Experts of a small language model.
Size: 12 layers, width 192.
Experts: 128 experts in each of 12 layers, 128 squared ReLU neurons an expert, 2 picks a token, a softmax router.
Training: a variant of Muon for the experts, 485M tokens, 3989 steps.
Below are experts of layer 8 (counted from 0) of a mixture-of-experts language model. Rows are named router (the router's row for the expert), up (a neuron's input weights, with its number) and show model dimensions 0-191. Each number is 200 + 20 x the weight over its row's rms, rounded and kept within 0 to 999.
After each expert's rows: a language model's description of what the expert responds to. This comes from a sample of Wikipedia text that the model never trained on.

# expert 10
router,212,210,231,198,193,201,185,205,214,184,210,186,181,212,175,187,180,203,183,176,238,199,211,155,186,224,169,230,178,191,217,198,185,206,215,206,160,217,222,189,224,182,184,193,174,225,183,226,179,168,187,167,204,198,190,233,208,174,158,200,203,224,207,174,170,202,164,177,180,168,177,225,178,219,208,169,215,196,207,188,228,208,204,203,216,195,204,203,177,202,186,189,195,196,191,203,195,174,220,235,174,186,169,183,220,208,236,210,150,179,232,206,200,130,205,175,194,188,188,212,205,196,198,168,185,214,205,204,205,196,224,233,196,179,177,228,200,150,165,192,215,223,183,178,191,199,180,207,195,181,165,218,209,199,189,186,199,221,217,188,207,194,197,181,191,171,211,183,212,243,197,161,229,208,211,192,229,211,194,208,191,220,239,190,182,198,190,191,206,210,184,197
up3,189,220,194,217,201,206,197,198,153,241,208,196,169,198,215,158,193,206,198,196,179,223,188,223,173,244,206,230,204,182,221,152,224,200,205,189,197,221,183,195,192,198,187,162,231,211,203,221,206,171,232,233,226,202,192,244,182,196,227,182,246,209,171,172,196,215,241,216,164,184,204,205,184,164,173,204,190,217,204,211,191,184,192,177,215,195,201,153,233,216,185,215,193,202,195,210,158,181,198,211,194,191,236,194,164,210,184,204,193,225,201,202,223,251,207,184,163,178,193,194,214,194,182,187,197,219,187,229,179,209,172,215,240,175,204,162,210,204,206,202,188,173,196,208,195,202,198,202,219,220,225,187,211,203,231,204,184,205,210,210,197,175,199,186,245,213,204,227,196,228,243,214,198,212,189,174,193,214,194,202,184,190,211,197,211,218,206,188,210,219,227,194
up4,189,183,182,212,198,181,253,217,198,224,190,166,177,195,198,168,173,168,204,211,213,213,193,192,189,175,214,205,214,205,196,216,194,172,206,194,184,217,203,197,214,188,194,187,209,206,202,215,206,171,182,199,205,198,181,176,224,188,231,197,208,187,169,225,226,182,222,234,185,237,210,205,225,213,207,205,200,223,192,217,175,228,209,214,217,187,193,219,212,200,180,253,191,228,201,199,186,200,203,197,209,217,204,206,198,209,189,189,210,172,187,167,193,208,218,171,208,210,233,172,217,205,220,206,196,232,208,193,234,159,142,179,250,205,192,173,172,210,220,256,190,188,193,216,209,159,163,203,229,174,186,211,193,185,177,183,215,244,226,210,202,214,222,200,192,216,222,189,232,229,195,184,213,182,192,185,201,232,210,222,206,170,213,192,222,211,177,158,199,202,202,243
Determiners and possessive words opening a noun phrase, mostly the, The, his, their and possessive 's, often before family words like wife or son.

# expert 13
router,206,219,203,204,186,184,159,178,215,166,214,204,197,214,172,188,183,186,184,193,225,221,207,170,178,202,170,188,165,195,188,193,190,219,212,209,186,198,217,179,232,196,199,237,164,207,221,207,203,199,185,190,218,165,170,213,197,172,195,218,218,191,189,207,202,190,164,180,198,175,197,231,197,216,216,174,220,189,201,190,204,193,190,212,204,205,226,201,190,216,171,214,209,187,172,204,222,169,200,216,202,152,218,183,225,192,231,185,181,201,217,221,212,85,178,220,216,168,214,207,184,228,226,203,203,203,204,207,219,212,243,218,219,184,197,180,201,146,184,186,207,201,182,213,174,215,172,211,201,206,167,208,226,213,179,205,200,208,183,200,181,196,206,218,223,170,201,213,190,185,194,189,183,225,210,215,221,179,189,198,200,208,214,174,181,184,213,221,204,227,187,185
up2,178,222,187,230,240,179,239,246,184,179,208,176,202,183,203,200,205,203,190,185,201,197,183,173,165,201,220,225,213,188,215,195,219,180,193,185,206,213,201,196,208,208,230,215,226,201,187,210,215,183,220,192,212,185,210,188,191,207,228,197,180,217,224,237,194,212,194,200,211,175,227,187,153,182,160,199,201,210,214,207,216,220,193,237,179,184,213,174,198,208,193,196,222,224,190,228,195,182,226,240,207,167,193,209,203,178,188,235,166,194,206,192,202,252,188,211,222,200,209,169,189,194,239,210,203,238,226,161,169,208,226,173,204,158,180,223,185,175,182,212,151,166,226,183,215,192,199,210,207,228,220,200,178,212,176,209,235,233,204,201,182,209,226,198,219,191,192,170,199,196,195,193,190,211,231,227,196,185,206,235,210,179,191,183,229,203,187,217,215,181,213,176
up3,220,195,172,195,210,208,148,204,193,182,230,211,228,187,190,213,190,227,200,203,208,226,230,174,210,196,211,207,238,197,208,205,176,202,214,189,169,160,212,204,205,224,211,183,209,211,234,181,202,186,186,229,189,190,183,229,183,209,181,216,242,218,192,224,206,210,163,190,176,167,204,214,204,177,184,213,194,233,210,241,226,193,192,192,240,183,238,211,201,226,188,219,179,207,227,204,184,190,231,160,204,204,208,200,170,176,200,172,181,209,199,181,180,234,176,225,179,196,214,210,182,185,189,172,207,194,197,206,216,238,217,191,192,216,210,243,224,205,190,172,182,164,211,202,207,181,232,214,175,202,207,177,212,182,197,215,198,190,198,196,194,202,208,191,192,237,173,177,217,226,199,171,213,195,222,165,208,219,178,226,153,200,195,184,201,188,213,182,250,192,241,182
Articles and possessive determiners right after a preposition, such as the, a, his, their, as in "at the age of", "near his home".

# expert 35
router,177,201,195,210,187,175,178,209,199,201,205,224,163,201,203,221,187,216,168,198,159,227,229,225,167,178,152,234,162,210,171,235,209,184,201,217,221,186,197,212,215,192,175,182,223,239,206,200,223,188,216,227,170,190,208,192,222,160,181,196,197,212,201,203,213,173,201,184,207,230,220,216,185,184,188,225,207,230,204,225,218,240,201,209,193,209,181,181,217,178,194,216,242,179,190,239,177,182,186,222,194,211,210,186,198,222,179,216,178,201,192,193,189,228,191,202,186,185,203,213,212,180,173,222,178,223,229,210,181,188,166,218,209,207,185,182,179,185,227,179,219,171,209,223,194,169,205,229,159,221,161,176,195,186,214,197,201,245,202,226,188,184,218,184,203,185,185,205,206,206,233,182,187,216,233,181,179,209,198,210,184,209,177,183,238,206,208,190,224,178,220,179
up0,201,215,215,204,194,231,212,202,189,157,204,185,176,154,195,201,220,226,186,205,209,192,217,254,198,168,201,217,195,167,207,212,197,229,183,249,159,216,244,178,242,223,195,203,234,201,209,185,203,192,191,227,193,179,220,189,220,228,209,231,225,213,207,219,192,212,215,215,182,160,192,207,167,205,186,221,179,166,210,237,224,189,205,233,219,170,211,223,191,174,164,221,165,179,192,178,188,194,203,206,207,234,205,200,202,209,216,193,212,211,180,194,224,202,189,173,221,207,200,171,214,211,160,169,183,208,178,188,190,191,192,205,223,180,227,191,185,212,193,207,209,185,198,160,192,165,212,198,185,185,208,258,204,188,162,235,223,213,174,201,202,188,223,190,196,229,215,183,202,197,204,201,202,200,221,210,197,189,210,185,221,194,193,194,173,193,177,210,211,161,197,189
up1,164,185,173,183,228,162,224,208,193,235,197,174,180,205,178,211,152,202,229,186,194,205,176,205,216,228,217,167,179,193,223,193,193,191,187,181,223,190,212,170,173,216,254,199,189,216,200,178,178,202,194,183,199,153,199,243,181,181,186,230,225,185,217,176,222,191,187,211,172,187,197,231,176,215,213,171,209,207,188,203,190,203,193,198,220,205,227,219,190,209,187,195,196,189,193,213,174,183,207,224,175,213,203,235,229,221,212,205,207,190,197,184,190,182,171,176,190,211,193,167,182,211,196,210,244,224,194,212,212,196,191,190,206,184,251,215,179,174,225,190,222,184,207,169,211,154,213,216,212,182,228,191,170,181,196,209,228,169,183,183,175,210,235,192,192,178,211,203,219,203,210,221,201,160,188,214,205,167,191,218,213,163,219,198,162,194,213,210,198,204,190,176
Object pronouns and adverbs closing a clause before a comma or period, such as him, themselves, again, as well, plus adverbs like Meanwhile.

# expert 61
router,215,211,226,204,205,200,222,231,179,205,198,259,170,189,200,208,199,215,216,245,197,185,200,198,193,195,170,224,190,189,182,183,210,176,203,194,224,206,206,205,164,191,208,220,183,212,181,180,183,162,204,176,210,207,232,155,178,222,180,200,184,240,204,186,182,209,176,220,199,203,206,189,197,222,207,186,191,207,207,191,186,188,206,187,215,214,213,214,212,218,244,161,186,220,175,208,181,191,212,161,192,233,187,187,183,208,200,181,208,189,227,172,224,217,206,185,198,193,185,209,204,198,189,209,178,139,228,230,242,173,158,200,226,213,223,163,221,250,191,195,207,188,155,181,165,196,186,190,198,169,190,185,202,176,179,205,217,188,206,180,199,171,183,216,213,204,208,177,194,173,235,217,189,245,209,216,209,194,204,182,242,193,203,219,207,192,220,217,218,215,208,200
up0,217,211,202,198,208,196,169,195,178,212,201,187,217,198,211,210,224,204,188,174,208,212,180,199,216,214,191,226,187,191,205,192,165,197,173,200,186,173,205,216,194,152,215,200,169,234,197,226,199,163,194,206,216,193,189,220,197,157,252,200,208,194,211,205,201,200,197,192,186,231,213,163,218,184,180,183,159,202,176,212,214,167,201,183,190,176,203,199,231,214,175,218,221,203,185,149,218,193,229,218,218,187,209,189,173,225,174,218,196,216,241,236,197,258,200,187,194,197,212,196,208,202,187,197,178,237,216,232,173,256,199,238,211,180,214,175,203,215,193,170,222,192,201,231,206,178,159,179,212,184,160,205,207,186,207,186,173,191,213,166,224,215,205,175,223,188,222,182,191,218,193,227,181,205,191,186,220,203,202,184,199,177,204,177,200,215,201,195,163,219,204,170
up1,224,175,175,179,174,202,218,206,188,206,177,220,184,213,224,205,205,197,196,186,205,257,253,208,221,226,198,185,228,213,201,234,204,227,196,179,197,232,191,243,205,228,235,208,215,177,225,215,175,179,194,215,205,205,228,168,200,202,177,164,218,186,211,230,232,198,204,240,201,177,194,203,171,221,195,194,195,166,211,187,226,234,203,202,181,183,213,181,202,197,202,235,217,196,213,229,178,184,182,214,219,202,175,190,206,214,229,172,148,187,174,208,205,204,190,195,195,237,260,171,213,185,213,188,174,130,202,181,210,196,195,211,157,203,241,176,183,169,216,224,200,190,204,183,174,218,210,193,188,171,207,211,202,214,209,210,207,200,223,193,203,205,211,188,190,193,207,201,207,226,200,218,185,188,196,187,180,217,189,217,186,215,210,210,182,194,203,188,212,204,200,219
Commas, including ones fused with ), quotes or periods, after place names, list items and numbers, e.g. Adelaide, Australia; H332, H335.

# expert 4
router,206,217,180,199,217,207,181,174,208,188,178,183,229,186,181,211,173,233,165,180,210,189,208,205,185,176,192,184,169,205,185,217,203,182,212,202,219,177,168,216,214,201,175,178,195,164,221,243,187,220,200,233,174,206,184,200,174,173,241,232,170,215,233,232,216,163,228,201,194,224,207,215,203,211,238,222,198,198,174,167,223,203,210,228,202,224,188,198,174,186,231,190,190,211,204,179,188,220,218,172,238,209,198,199,166,190,229,205,197,211,211,198,193,211,202,200,204,221,196,176,175,197,178,186,224,186,214,195,177,196,206,211,193,175,183,214,197,155,191,215,201,244,204,213,210,178,202,200,212,218,238,228,204,210,196,195,188,185,197,171,204,188,202,218,170,210,227,169,207,182,149,188,184,199,219,212,229,179,195,163,185,197,183,214,221,169,210,209,157,167,222,230
up2,196,216,217,194,186,202,235,163,180,179,232,218,227,211,220,172,171,235,161,219,188,199,198,214,216,229,189,184,198,198,219,207,176,200,229,214,206,213,207,170,136,220,217,240,169,166,173,196,191,203,207,213,193,214,210,187,206,189,200,175,201,188,197,193,193,208,220,228,255,192,185,211,200,207,225,220,202,182,228,174,186,184,214,188,217,229,230,214,198,169,215,218,209,216,190,162,197,208,179,229,209,193,212,185,166,182,214,220,201,176,186,160,184,202,189,191,219,196,211,206,199,221,198,220,186,221,217,208,229,205,231,185,172,191,198,189,204,225,167,230,203,196,220,206,185,231,206,191,205,198,214,253,216,180,225,229,192,179,218,221,207,194,183,173,186,196,203,192,152,214,207,212,225,167,188,245,205,208,221,191,194,191,237,199,201,186,227,209,229,202,196,217
up3,202,149,173,214,220,168,202,223,192,228,189,209,182,190,191,134,203,211,185,212,167,190,227,195,169,193,201,185,199,198,219,200,225,202,198,177,189,195,190,206,203,212,250,215,194,182,195,226,193,183,207,224,186,201,167,212,191,197,253,196,191,195,188,239,204,196,184,168,210,209,215,175,175,229,227,201,174,167,251,238,199,154,218,197,202,211,174,186,205,204,204,224,196,203,196,187,206,194,198,207,212,205,209,234,188,197,191,206,222,187,175,218,199,190,209,203,211,213,190,204,205,180,182,255,182,179,177,169,246,174,177,197,185,184,176,221,191,179,207,183,178,227,196,185,190,212,212,203,199,201,177,185,191,234,197,204,205,198,184,227,205,188,171,195,217,257,201,226,185,227,219,188,189,191,229,207,194,192,224,197,228,170,180,197,172,198,177,166,182,211,200,191
Line-initial hyphen bullets opening a new key-value line in infoboxes and taxoboxes, such as the dash before Genus, Synonyms or Spouse.

# expert 44
router,217,200,176,192,193,200,200,191,194,224,215,218,189,194,198,202,198,226,250,220,210,193,201,201,194,199,198,187,181,180,223,190,215,207,225,208,209,185,204,189,207,182,227,219,199,187,186,177,175,237,219,167,246,203,212,173,198,239,203,181,207,221,216,213,188,222,223,197,199,170,197,182,237,231,209,186,223,202,198,190,200,186,190,177,214,234,210,191,216,203,183,216,176,185,213,227,185,239,204,215,189,198,170,216,266,183,230,217,241,210,230,209,200,158,211,189,168,204,191,202,207,216,207,201,223,201,180,190,242,157,216,179,229,161,229,168,203,183,172,244,200,171,176,209,156,191,197,201,239,185,211,203,216,220,216,197,197,173,183,185,200,196,220,181,221,213,191,188,188,174,172,227,198,202,226,182,212,201,213,200,192,171,184,209,185,163,215,224,213,170,194,197
up0,222,163,218,224,205,179,203,187,163,195,179,249,183,184,197,187,202,225,182,198,172,208,204,223,214,208,196,198,192,193,201,228,169,208,190,195,195,215,175,224,222,195,190,213,167,214,204,211,198,191,247,206,160,242,232,203,184,154,213,202,198,176,237,209,177,213,222,187,187,226,176,194,231,210,190,204,164,223,170,198,249,207,188,214,224,214,178,206,203,184,184,227,194,210,216,192,204,224,212,210,229,209,239,201,186,196,213,228,227,201,208,204,214,200,207,186,200,208,188,201,214,195,155,220,185,184,240,205,204,221,218,207,174,190,162,206,198,204,216,197,211,225,189,169,239,183,198,209,195,223,175,242,192,196,157,187,191,196,197,168,206,247,203,195,213,178,200,211,185,192,167,202,189,215,195,195,220,187,219,163,222,221,197,254,233,196,194,220,196,198,204,202
up1,193,193,196,209,193,204,200,199,182,196,219,211,203,196,222,244,229,241,189,172,165,208,230,212,209,208,224,205,232,196,187,211,209,230,198,184,207,200,180,194,215,216,202,185,192,226,210,188,173,221,157,161,212,182,201,162,182,196,203,208,200,211,169,223,185,211,215,216,173,195,204,181,158,207,208,192,219,201,196,206,195,207,235,189,183,210,201,197,172,188,244,164,173,252,178,219,200,235,188,182,194,218,188,224,182,199,198,218,183,176,236,210,159,222,212,169,217,188,197,196,182,219,204,229,238,227,188,208,203,184,193,240,176,197,194,189,193,208,200,181,200,205,214,165,193,218,216,202,194,188,193,255,201,180,205,226,191,193,164,195,213,205,183,209,188,184,230,205,226,176,164,188,183,177,188,165,191,194,168,195,208,226,220,226,185,226,202,150,186,224,185,217
Colons after infobox field labels and prepositions after them, such as Province:, Born:, Succeeded by, from, in.

# expert 18
router,202,167,195,195,172,214,218,207,204,197,203,183,209,180,203,216,176,250,183,189,228,194,237,175,190,188,241,193,236,210,198,175,198,185,179,191,223,170,222,209,188,178,189,197,186,194,206,183,218,197,189,201,206,190,221,159,239,200,227,225,219,170,206,202,213,213,224,180,197,223,206,209,198,170,196,163,186,184,174,195,197,202,188,192,155,206,214,188,192,188,188,195,205,183,186,199,191,191,169,188,216,209,171,164,212,196,189,242,189,225,172,191,209,181,204,207,181,197,199,216,237,199,201,162,204,185,196,195,176,221,235,153,182,155,233,207,193,228,212,218,230,217,167,231,194,225,201,208,179,233,256,195,227,191,226,186,184,187,231,222,191,175,207,209,222,186,217,178,192,179,180,218,224,186,225,195,207,176,176,208,188,179,199,161,201,194,225,185,219,206,206,212
up4,205,156,200,165,170,204,179,198,168,167,245,183,175,206,198,211,187,190,174,172,197,175,190,219,208,207,184,228,177,218,198,166,173,246,187,197,160,229,205,188,232,247,222,208,206,209,190,211,189,201,186,196,177,227,158,192,212,222,216,203,229,207,185,223,221,186,212,191,199,190,203,178,168,235,227,152,219,208,198,181,213,186,201,255,226,186,208,157,196,181,202,182,198,203,203,204,181,208,221,207,207,200,204,219,207,207,191,198,212,203,175,176,166,208,171,194,154,177,179,184,213,183,197,183,201,202,177,193,231,213,181,198,206,166,207,228,212,229,189,213,162,208,193,201,218,196,180,188,162,222,191,204,207,204,204,190,192,234,192,205,195,185,170,169,211,228,197,204,186,182,208,164,217,194,203,220,230,217,189,198,200,196,191,209,170,219,196,210,171,200,166,191
up5,208,153,161,229,222,194,201,199,184,186,180,222,210,197,184,168,197,207,176,199,191,203,179,189,223,228,209,205,205,219,187,188,222,238,155,200,216,198,183,204,192,206,219,195,207,174,201,201,191,176,238,198,176,236,164,246,195,191,210,217,176,185,189,224,205,198,212,215,195,199,182,209,212,206,213,188,216,184,207,194,199,201,203,231,192,211,173,205,171,209,201,186,232,182,205,206,237,180,175,219,209,183,208,234,204,183,190,207,142,191,209,216,187,195,207,218,208,227,222,234,231,207,220,178,204,216,185,183,203,151,180,180,176,211,201,208,217,237,204,219,229,197,214,201,233,218,206,168,206,210,180,165,225,190,203,217,205,252,183,168,197,187,212,199,209,230,215,193,244,168,167,231,223,206,176,184,191,174,203,235,200,177,202,183,217,186,199,234,206,229,195,208
Labels and separators in sports statistics and infobox tables, such as Total, Apps, Goals, the slash between club and appearances, and minus signs.

# expert 54
router,216,214,197,234,184,218,192,169,197,213,204,210,189,203,162,230,190,216,163,208,194,244,215,191,180,204,175,196,184,183,157,207,180,176,206,221,196,200,226,194,245,176,158,210,190,201,216,190,196,203,200,195,200,193,181,210,207,172,187,157,173,216,200,226,199,180,226,180,188,190,240,175,200,207,199,208,245,213,182,206,193,214,181,233,181,223,208,177,194,199,187,232,223,201,191,203,180,199,194,212,211,205,190,185,169,185,182,195,167,213,227,196,211,174,205,202,243,185,182,224,237,195,197,211,175,199,194,189,168,190,212,223,197,172,205,215,186,223,185,212,225,195,173,199,169,196,158,239,200,205,167,199,199,228,234,188,168,216,201,197,179,195,219,192,194,185,213,218,174,215,196,214,194,214,238,180,183,216,164,250,181,241,181,206,189,231,168,210,221,215,209,200
up6,198,206,184,225,213,207,158,206,208,176,190,224,196,208,205,200,230,172,230,212,221,209,184,195,189,191,210,198,200,223,184,220,206,175,205,165,194,187,214,202,196,220,213,219,214,222,195,221,208,212,184,219,176,194,186,179,203,204,188,179,167,178,216,225,203,177,233,208,194,183,239,189,218,212,195,210,195,187,187,213,214,208,187,241,209,229,237,192,218,184,214,195,184,188,192,188,189,208,226,155,211,176,177,217,241,171,202,191,198,241,246,212,189,174,210,216,196,197,206,180,180,226,150,162,195,200,177,220,197,198,198,184,216,222,189,208,189,222,213,169,215,218,185,177,230,181,190,200,201,177,233,181,166,206,221,193,201,198,203,181,158,192,197,236,171,207,198,180,200,148,195,166,215,220,183,180,225,228,209,154,220,228,215,195,170,165,169,179,170,201,205,192
up7,214,203,217,201,186,191,170,230,225,190,193,209,174,201,182,172,225,211,192,235,233,165,184,236,202,193,209,192,216,188,206,207,187,228,181,191,194,202,209,210,208,209,174,179,206,237,208,201,227,206,182,209,174,224,180,203,172,210,205,202,192,241,235,195,201,221,195,210,206,222,176,236,205,192,198,228,217,225,188,187,188,169,215,223,196,202,177,194,192,213,191,219,200,229,207,240,169,185,185,219,154,177,129,167,188,202,202,223,202,215,200,173,216,202,216,183,189,221,238,168,213,188,207,212,201,205,212,206,248,162,194,182,182,203,204,161,208,206,185,212,189,184,185,202,226,167,238,235,179,209,206,190,194,203,226,211,191,186,191,207,200,193,194,187,168,206,187,213,228,175,188,216,162,223,184,195,176,192,175,182,188,198,195,208,221,271,188,204,206,197,208,203
The articles an and a, and sometimes this, mostly in "is an American …" definitional sentences of biographies.

# expert 26
router,187,185,174,215,193,179,168,204,198,219,209,231,166,188,208,212,182,209,174,210,170,233,210,226,172,203,145,234,158,225,173,222,191,179,180,217,213,182,186,227,199,192,182,185,214,222,223,208,200,179,221,219,168,193,211,180,225,164,193,188,172,219,184,215,204,174,224,178,186,220,224,191,195,175,187,214,208,232,202,231,200,244,186,200,193,212,175,178,211,172,188,209,228,198,180,216,181,184,171,230,200,206,202,182,194,211,196,215,180,210,189,182,180,243,194,221,168,170,174,220,210,173,189,215,177,207,234,228,195,193,177,227,211,202,185,187,179,178,223,179,215,162,215,208,183,181,194,222,177,229,162,179,177,201,235,195,186,234,215,217,186,184,218,186,208,191,188,188,198,208,237,183,200,206,211,171,181,223,192,220,187,202,180,184,214,203,203,172,219,183,211,190
up1,204,200,201,167,160,188,198,217,197,193,187,177,202,191,194,186,148,202,222,208,177,204,191,196,204,155,207,226,215,181,220,200,227,182,176,168,157,205,187,196,218,145,209,240,173,199,208,208,162,244,223,195,236,218,187,193,184,168,208,215,181,214,227,223,212,190,215,194,169,201,158,208,197,201,194,181,202,213,209,191,211,176,194,162,215,208,215,202,182,200,179,182,211,217,205,172,202,185,248,198,195,220,196,198,216,239,213,201,199,180,189,219,228,194,183,201,232,207,187,200,202,199,197,198,205,227,190,169,206,188,189,207,210,212,172,198,194,164,176,221,212,188,194,215,184,201,215,214,240,208,214,181,202,188,192,226,220,205,220,229,208,190,186,174,196,176,209,223,230,234,168,191,210,204,202,202,161,177,211,189,229,207,179,162,181,229,211,225,189,230,168,157
up2,220,216,219,209,197,192,170,163,192,180,220,208,226,197,189,207,203,211,226,194,208,228,227,232,205,244,201,165,201,215,218,190,194,237,183,231,193,203,208,215,195,213,192,176,192,172,242,196,207,194,206,191,202,200,180,172,162,210,207,213,216,185,217,205,220,198,189,177,177,184,206,193,224,218,233,203,170,158,216,185,178,201,210,223,209,188,168,180,186,192,207,235,206,248,184,218,230,220,215,206,212,178,197,186,193,204,180,198,199,204,189,220,221,186,187,211,189,192,208,233,216,223,226,219,217,165,198,228,216,237,223,180,210,195,250,184,207,210,179,237,161,192,200,219,177,182,217,177,191,182,228,227,193,210,199,209,220,189,199,191,187,217,192,201,224,197,230,179,217,199,175,221,202,220,216,204,188,187,176,191,189,179,215,228,168,188,211,280,187,225,191,181
Single digits and blank cells in medal and statistics tables, like 0, 1, 2, plus adjectives such as other, major, various.

# expert 38
router,190,174,177,214,212,202,192,186,199,194,193,193,218,182,209,190,182,222,184,193,178,209,210,209,173,201,222,197,189,185,226,156,191,200,217,199,212,187,190,219,199,185,193,188,218,187,171,175,182,202,174,210,202,231,220,166,186,204,213,192,204,175,171,165,195,235,188,256,181,213,208,204,232,212,192,198,225,218,149,190,221,189,192,188,186,211,172,210,197,206,224,197,183,199,208,191,193,166,192,195,198,200,199,196,198,206,193,208,215,219,210,184,200,134,206,187,188,211,234,214,247,176,188,142,195,198,218,204,221,217,205,183,204,200,220,242,186,167,217,186,220,257,209,231,230,230,191,200,188,199,241,218,192,197,209,203,195,199,229,181,235,221,193,206,186,241,190,158,220,188,214,170,224,171,182,200,199,220,210,220,169,198,185,203,227,184,181,199,177,198,170,180
up3,221,195,239,208,200,199,170,195,190,223,185,225,185,193,197,212,203,233,206,212,223,202,235,232,187,224,194,223,211,207,238,204,209,211,168,198,176,215,192,199,177,204,224,241,188,182,215,177,180,174,219,178,200,239,186,208,214,202,188,188,189,185,176,202,183,187,218,200,193,192,224,175,209,200,210,195,193,187,188,211,203,200,181,199,200,181,208,216,208,168,193,213,215,196,192,164,181,213,174,190,227,195,149,205,176,227,210,193,186,206,172,226,161,243,220,180,206,183,194,217,159,202,169,210,173,189,197,202,196,217,205,202,238,184,176,218,221,182,199,236,185,207,232,207,206,189,192,209,179,192,197,191,176,227,242,218,169,170,208,234,223,198,191,214,183,186,192,215,185,214,161,174,209,241,231,225,182,241,136,185,222,213,188,184,205,195,206,226,211,225,182,215
up4,175,203,201,140,189,188,190,164,190,198,218,201,208,212,201,166,191,171,211,221,204,199,169,206,242,217,225,201,170,202,213,261,164,191,202,219,220,216,242,220,194,182,198,175,185,200,190,186,177,218,206,203,214,187,202,230,219,177,225,212,206,215,235,214,216,194,223,207,219,203,175,155,216,220,199,186,204,203,186,247,176,173,181,182,213,177,185,243,229,165,199,194,222,174,228,212,187,243,197,184,221,176,208,218,182,166,193,172,200,191,194,197,188,185,223,191,193,168,206,193,194,152,208,238,195,208,213,189,189,203,194,192,212,201,196,201,175,205,212,185,170,196,179,227,197,193,198,247,208,189,218,209,205,212,243,207,190,187,183,205,188,217,189,207,204,221,202,221,212,186,204,190,195,222,218,204,189,214,177,180,207,162,193,198,221,208,227,192,166,200,198,244
Words in Wikipedia headings and infobox section titles, such as Personal information, Career, Medal record, History, Notes.

# expert 7
router,180,224,250,205,192,215,233,187,187,188,203,197,216,161,227,197,186,181,187,207,199,209,191,190,215,226,228,233,216,219,200,214,211,204,182,214,234,221,190,222,187,207,189,215,174,193,207,183,219,188,200,209,217,153,193,199,219,223,177,165,207,181,203,151,205,211,175,238,171,181,187,192,196,178,228,180,215,211,193,218,199,183,207,233,164,183,196,190,193,193,222,181,213,187,174,195,175,170,194,170,209,165,209,187,202,190,152,212,182,186,193,208,214,131,197,223,225,163,179,197,221,213,220,185,191,205,192,203,177,203,216,147,180,223,209,206,183,182,223,194,203,233,162,222,225,208,196,218,194,190,178,173,185,209,231,219,206,209,211,166,203,206,199,223,193,150,195,231,205,213,205,208,186,208,215,181,227,211,204,177,195,216,186,211,218,223,168,188,207,215,200,204
up2,204,222,239,193,209,201,228,207,182,190,165,178,182,191,206,217,236,200,201,186,182,216,176,174,204,213,170,199,168,192,179,207,236,244,195,229,206,208,237,209,200,169,179,208,174,219,165,207,205,195,198,190,173,212,199,211,201,208,216,181,152,185,197,222,187,206,197,182,193,166,158,183,173,236,225,214,198,200,199,201,166,188,159,164,196,215,187,195,214,225,230,195,205,159,219,173,195,227,165,213,174,195,237,191,211,172,190,215,209,183,214,190,205,227,243,194,185,184,184,208,204,173,205,252,243,222,153,168,238,210,188,215,203,202,200,185,185,177,183,197,180,193,195,178,202,208,215,202,198,188,192,234,186,212,190,202,218,226,193,193,220,194,196,203,195,224,208,202,215,166,188,191,204,204,180,192,183,192,209,216,181,176,169,189,184,176,177,207,182,219,184,222
up3,199,172,196,190,228,224,171,234,183,197,170,183,209,242,174,224,193,161,184,182,210,200,200,222,170,226,232,220,175,225,220,187,188,177,196,204,223,198,196,209,205,208,178,219,207,204,215,185,189,219,212,205,200,180,210,200,199,199,215,198,246,227,240,210,228,189,198,148,196,223,202,204,246,225,204,196,206,182,183,235,217,175,203,185,213,186,165,179,163,194,204,210,218,198,232,240,194,230,221,211,201,188,201,181,152,198,189,185,222,192,170,206,204,169,181,221,217,194,185,197,177,177,192,205,203,180,203,219,218,229,186,241,165,190,204,184,185,195,224,206,203,189,182,223,180,206,186,192,203,189,178,209,204,212,221,205,171,210,214,187,178,229,223,162,228,189,199,154,177,207,181,208,212,199,190,187,216,189,186,191,167,188,234,210,180,201,183,231,245,200,192,218
Nouns and words of quantity or part after a/an/one, such as one, each, half, amount, majority, rest, bit, often before of.

# expert 30
router,174,197,176,225,200,188,177,221,189,207,205,215,187,181,208,222,194,222,189,211,165,195,202,189,177,208,156,233,162,211,177,210,197,161,160,211,218,191,185,216,211,182,183,160,202,212,235,196,190,180,220,208,186,195,226,180,183,151,187,196,178,215,176,205,192,164,221,200,188,222,201,181,190,174,196,209,199,235,200,235,202,220,196,202,192,195,174,183,199,164,187,207,203,209,201,225,190,192,187,222,199,191,219,188,180,203,193,224,166,216,184,198,209,236,209,198,173,159,186,227,186,203,207,206,201,213,213,226,168,174,165,210,165,175,201,184,170,170,225,162,216,160,218,216,213,208,214,219,219,211,179,192,182,214,223,194,212,209,199,208,169,174,209,161,207,217,207,193,220,228,222,187,191,181,223,162,185,209,161,234,170,201,185,205,228,190,207,197,230,179,226,219
up2,219,214,199,219,246,202,210,196,194,227,141,224,205,195,185,217,236,193,221,213,212,202,194,177,193,220,212,220,206,201,191,221,193,217,195,166,166,171,185,220,181,167,187,197,217,164,185,207,177,187,172,194,205,192,176,218,185,161,223,192,201,187,221,198,212,200,206,226,167,165,160,202,189,218,178,208,204,207,201,223,205,201,221,192,204,196,189,187,199,214,214,180,220,194,198,192,214,230,224,199,216,178,181,227,193,201,174,186,157,185,222,197,224,193,205,216,222,174,214,189,232,166,253,195,183,207,246,176,205,207,216,169,213,224,185,215,216,209,223,237,166,232,195,200,191,196,184,209,234,199,216,191,183,215,203,194,223,157,190,189,158,205,207,217,202,215,212,222,174,211,235,174,215,165,215,169,191,193,224,209,218,203,178,189,207,195,231,169,174,197,214,195
up3,220,202,198,206,186,191,189,204,255,195,189,183,202,157,190,177,173,216,201,209,217,172,184,198,191,175,219,210,198,178,209,191,218,223,188,207,213,178,202,176,241,214,201,196,202,228,178,168,145,193,185,196,227,205,180,226,178,189,201,191,173,176,197,224,178,197,213,259,200,180,215,202,155,178,186,221,172,176,200,233,209,167,197,181,184,199,202,232,225,215,187,210,214,178,194,212,214,248,196,194,246,200,179,198,234,211,187,174,194,220,215,209,211,187,180,159,214,227,208,180,187,173,195,189,228,202,235,178,178,199,189,179,182,226,197,187,169,219,198,196,204,217,199,194,224,198,207,205,197,216,199,231,207,200,214,194,209,189,200,182,203,205,170,169,188,221,204,160,229,205,217,230,206,226,189,226,199,184,212,162,236,189,211,209,235,193,194,223,215,225,195,225
Blank or leading tokens starting lines in match reports and lists, dashes, semicolons between cast names, and nationality adjectives like English, Welsh.